Below are experts of layer 7 (counted from 0) of a mixture-of-experts language model. Rows are named router (the router's row for the expert) and show model dimensions 0-223. Each number is 50 + 10 x the weight over its row's rms, rounded and kept within 0 to 99.
After each expert's rows: a language model's description of what the expert responds to. This comes from a sample of Wikipedia text that the model never trained on.

# expert 34
router:61 44 52 41 27 82 48 63 35 49 49 51 54 50 48 61 63 65 48 60 44 60 44 54 58 56 44 52 51 30 40 64 59 52 41 60 37 53 45 55 56 58 53 63 58 60 44 60 36 49 45 47 28 50 40 60 54 46 59 54 55 40 37 41 49 59 50 60 59 70 41 58 65 37 62 38 38 33 48 53 58 57 64 63 33 52 46 56 56 45 47 34 50 51 62 55 46 38 49 52 54 61 56 50 55 45 50 54 65 50 62 40 58 55 55 75 45 48 43 53 40 41 50 45 63 42 41 41 70 52 49 31 53 41 35 52 48 43 47 55 56 41 29 63 49 57 51 37 50 51 39 72 46 49 48 60 31 58 58 45 45 41 58 52 75 47 49 57 45 43 42 45 52 43 43 60 51 48 73 52 41 33 41 41 59 41 37 58 53 29 62 45 57 51 41 55 53 36 61 42 63 44 55 35 47 20 54 44 54 34 37 56 60 55 21 60 48 54 62 43 53 49 42 50
Description: Event and work nouns. Nouns and noun endings for events, seasons and creative works, such as event, season, album, week, agreement, work.

# expert 44
router:48 63 41 36 47 47 59 56 45 55 48 44 56 23 56 41 48 41 42 36 50 53 44 37 33 42 45 53 43 27 43 53 51 59 48 41 41 55 44 61 45 44 41 47 37 55 46 28 42 50 46 48 61 71 41 46 73 54 42 48 59 64 37 29 60 43 38 56 57 39 57 49 51 47 47 50 35 66 49 54 49 53 48 55 54 40 47 37 26 43 39 51 43 36 38 46 57 64 43 51 43 59 54 59 54 41 59 62 49 48 31 61 48 33 47 55 46 65 51 47 51 53 45 48 65 42 56 68 72 49 48 50 57 34 32 44 42 42 22 77 55 47 61 57 47 51 53 46 34 49 49 42 55 59 58 36 66 51 58 62 56 54 67 56 59 31 56 51 40 46 64 44 46 47 56 42 36 53 36 42 37 58 45 47 54 57 38 42 34 42 46 49 55 71 43 43 58 55 49 58 53 54 61 54 66 55 52 55 46 41 30 71 61 58 65 58 66 66 67 50 62 48 37 48
Description: Inner word syllables. Prefix and inner syllables like in, pro, ex, con, ol inside ordinary words and names, such as P(in)ochet, underp(in), (add)iction.

# expert 43
router:49 43 56 51 47 53 49 69 44 69 64 61 48 41 51 49 42 68 52 55 53 57 49 38 36 52 48 53 52 50 42 58 76 68 47 55 40 54 55 35 66 67 51 55 44 48 55 44 60 49 47 42 44 57 45 65 51 41 59 52 47 60 47 61 46 43 48 47 48 38 43 34 42 61 55 46 54 57 56 43 60 38 53 61 44 25 48 56 46 54 50 56 23 48 54 48 38 40 48 54 43 56 43 55 35 54 37 39 51 52 47 71 57 39 67 56 27 40 48 52 62 57 21 31 41 47 65 52 49 54 48 49 53 60 51 60 25 65 36 32 42 55 34 44 58 70 51 51 49 42 54 54 55 44 46 68 28 57 53 50 48 60 39 33 42 55 44 62 67 41 47 50 26 43 48 55 43 58 61 60 49 33 51 47 41 38 59 42 55 67 51 61 54 61 70 49 65 51 44 66 53 42 62 56 44 42 41 46 56 37 58 40 59 46 46 74 63 54 41 66 39 52 41 56
Description: Place-name endings. Final pieces of place and proper names, especially the a in Minnesota or Canada, plus York, England, County, City.

# expert 7
router:53 47 68 47 65 41 59 52 50 46 60 54 42 62 64 49 65 58 61 69 27 48 49 61 58 52 59 65 45 69 67 58 38 30 49 61 47 58 43 57 58 56 54 39 50 30 47 52 32 34 31 46 57 55 48 64 45 33 50 50 56 57 49 34 36 47 49 62 60 47 51 36 56 39 27 53 51 50 52 48 58 51 49 58 63 39 51 47 48 49 51 55 59 43 69 47 54 56 35 65 46 41 47 38 74 39 53 57 37 48 37 35 46 66 36 47 63 55 43 50 40 47 51 40 52 43 54 59 43 49 54 49 44 39 43 56 42 57 59 62 42 38 61 42 53 39 51 55 54 68 59 65 38 55 43 53 50 59 63 52 54 41 44 55 67 38 59 58 69 50 33 52 71 54 68 51 33 61 49 67 46 46 31 59 51 52 56 33 43 60 60 45 62 67 55 41 50 41 68 50 51 68 32 36 57 52 66 42 66 56 55 42 60 49 66 39 60 53 56 53 46 52 39 50
Description: Word-stem openers. Short word stems that begin a longer word and take a suffix, such as g-if-ts, car-ved, att-ack, pass, class.

# expert 2
router:57 47 71 40 41 49 41 42 49 54 35 41 58 40 46 38 46 38 46 48 38 42 38 45 51 54 47 49 36 65 57 61 44 57 24 41 53 50 41 47 43 44 52 49 38 45 60 42 50 42 73 35 41 41 55 64 60 58 40 60 37 35 47 44 39 57 50 46 42 33 34 53 54 35 43 40 41 44 43 37 40 49 61 42 49 75 40 41 41 55 49 41 46 71 56 44 58 57 42 42 36 50 54 37 50 39 52 70 61 70 41 42 56 49 45 66 52 53 50 60 33 48 44 47 62 57 61 45 50 41 51 53 49 48 47 39 48 52 56 65 39 65 51 49 59 42 69 55 35 59 53 48 42 69 38 35 52 31 47 42 51 52 73 62 39 48 48 53 53 70 66 70 67 44 63 53 50 56 43 70 48 68 61 49 70 53 52 50 67 47 35 55 37 41 48 58 47 48 52 43 33 65 35 43 54 56 72 58 49 41 56 46 38 45 64 64 49 51 54 66 59 51 48 46
Description: Word-initial verb stems. Opening pieces of longer words, often verbs or nouns in album and film articles, such as Re(leased), pre(ced)ed, epis(odes), st(ories).

# expert 46
router:45 54 43 63 46 24 67 57 50 55 28 48 60 55 61 40 38 41 49 40 46 48 62 45 53 47 67 45 44 44 60 60 52 62 38 53 43 54 51 50 62 31 41 35 59 51 44 48 49 57 60 55 45 62 52 51 36 51 47 66 42 50 53 76 49 36 43 44 55 36 42 50 46 65 49 38 39 66 56 47 44 59 43 54 73 57 57 35 44 66 45 47 51 43 48 53 51 47 46 57 53 63 44 35 43 46 36 40 51 40 35 62 58 47 33 30 48 56 54 51 70 66 39 38 59 50 41 35 55 52 50 58 47 49 59 49 49 38 27 53 55 56 32 60 46 54 49 75 60 51 68 58 41 25 53 60 48 47 46 48 51 53 66 60 41 51 59 68 40 42 50 47 49 43 49 52 61 55 69 57 30 49 39 51 52 42 36 41 48 59 48 71 34 31 30 50 44 59 44 51 65 54 58 40 59 51 66 44 42 68 51 34 46 48 43 43 56 29 51 50 56 43 37 63
Description: Name-initial fragments. First pieces of given names and places after a capital letter, often in tables and rosters, such as Mich, Dan, Geor, On-tario, and verbs like served.

# expert 56
router:53 40 44 54 61 34 72 56 53 46 49 61 52 58 45 52 53 59 62 54 50 57 42 59 51 46 59 63 34 43 56 48 67 51 59 42 54 56 45 53 41 45 40 44 27 51 49 54 49 42 39 59 38 54 53 43 42 62 55 59 65 44 50 57 37 39 58 54 63 53 51 61 45 50 31 56 37 58 62 51 49 61 52 57 63 51 63 46 53 59 51 50 51 39 32 52 68 40 65 35 52 49 68 45 48 55 51 31 49 48 52 54 55 63 70 30 34 43 60 60 59 58 44 52 38 59 51 47 41 52 42 46 48 58 64 60 55 65 42 42 53 37 48 53 63 35 47 57 46 45 59 70 49 66 36 41 57 71 36 63 25 74 40 36 47 59 49 71 48 62 47 63 40 61 34 42 45 52 33 61 29 56 73 46 39 33 58 51 69 53 48 44 53 40 55 52 49 64 56 46 51 51 64 36 68 65 59 27 56 40 56 46 55 52 45 57 43 53 41 55 43 31 57 51
Description: Mid-name pieces, places. Middle pieces of place and personal names, often Italian, Spanish, Portuguese or Japanese, such as Porto Aleg(re), Minneap(ol)is, Yosh(id)a, Ste, Canad.

# expert 27
router:26 77 67 62 36 67 48 39 51 39 52 55 42 43 30 40 49 63 51 60 42 44 62 45 46 38 49 47 59 55 63 40 44 52 49 40 53 74 34 31 61 58 30 58 51 49 41 42 42 50 47 51 45 44 46 54 44 45 49 45 65 37 35 46 66 62 72 56 53 58 47 33 77 54 52 57 32 37 46 42 39 36 63 55 50 44 45 49 63 62 52 52 71 56 32 50 64 41 57 45 45 55 48 44 50 62 59 57 45 37 50 47 46 50 34 33 60 55 51 43 35 41 34 56 46 54 53 36 56 44 58 69 52 46 57 49 41 47 43 67 54 53 71 52 50 38 32 37 54 66 52 42 66 40 41 59 45 63 50 40 55 57 45 42 40 42 60 48 49 49 49 50 58 62 42 52 56 37 39 56 40 51 40 45 55 43 50 37 38 53 34 49 58 41 43 64 56 58 51 52 44 43 43 35 54 59 54 64 68 56 54 45 50 51 66 38 60 71 61 45 47 34 40 62
Description: P and m pieces. The p or m piece inside words after a short start, as in A-p-artments, corres-p-ondence, Che-m-Spider, plus comp, app, imp, exp.

# expert 17
router:58 34 41 50 63 54 37 47 51 56 48 53 61 39 38 55 50 57 46 50 41 55 43 51 35 42 60 32 25 42 68 58 56 54 48 39 40 36 48 44 59 64 38 47 57 47 51 44 50 48 46 53 39 56 45 40 38 38 50 58 46 41 39 51 43 25 51 46 46 59 52 36 40 54 54 46 45 55 42 49 44 56 52 55 76 60 41 49 48 42 73 43 30 48 45 54 63 61 65 33 57 62 54 59 47 46 64 34 45 36 46 65 61 38 56 59 71 46 65 36 56 35 61 66 53 55 52 42 64 56 55 42 49 42 42 36 70 59 45 49 50 57 57 53 41 48 42 62 39 46 58 37 46 57 56 62 54 58 43 52 65 49 57 51 48 78 39 52 55 61 53 38 40 55 56 71 39 62 44 62 77 64 46 54 67 38 54 46 53 57 37 58 56 48 61 57 54 45 37 54 66 63 51 48 58 55 64 33 61 57 45 52 80 51 48 61 52 54 57 41 59 54 42 69
Description: Inner pieces, ab/in-. Second pieces of Latinate words such as uninh-ab-ited, en-ab-ling and Interoper-ab-ility, plus word starts like ind, inv, occ, offic, and table blanks.

# expert 37
router:45 41 62 41 47 73 44 46 61 34 51 44 67 59 50 49 69 41 42 49 43 58 47 49 47 46 53 70 60 54 38 68 49 66 46 60 51 42 38 57 45 59 53 45 55 56 57 61 65 54 51 48 61 47 64 78 50 53 45 61 46 53 39 51 42 32 46 29 45 38 64 47 60 39 45 38 52 57 41 59 57 64 41 38 43 44 43 51 46 53 54 56 49 57 68 67 29 60 40 33 43 58 59 59 51 39 37 43 60 49 48 52 48 38 29 72 55 37 42 53 61 49 39 58 37 55 44 54 40 59 57 44 60 49 53 46 46 55 48 61 53 47 47 52 49 58 59 55 52 55 36 66 46 46 52 71 57 57 57 33 37 28 55 49 58 59 51 61 48 58 33 37 36 45 45 52 51 49 50 35 76 45 62 43 54 32 49 53 51 45 57 48 59 33 48 55 54 32 51 37 44 27 56 50 64 55 38 38 55 50 52 44 56 41 40 77 47 41 18 43 57 50 40 48
Description: Infobox field labels. Final pieces of labels before colons or heading marks in infoboxes and lists, such as Eccentricity:, Stable release:, ==See also==.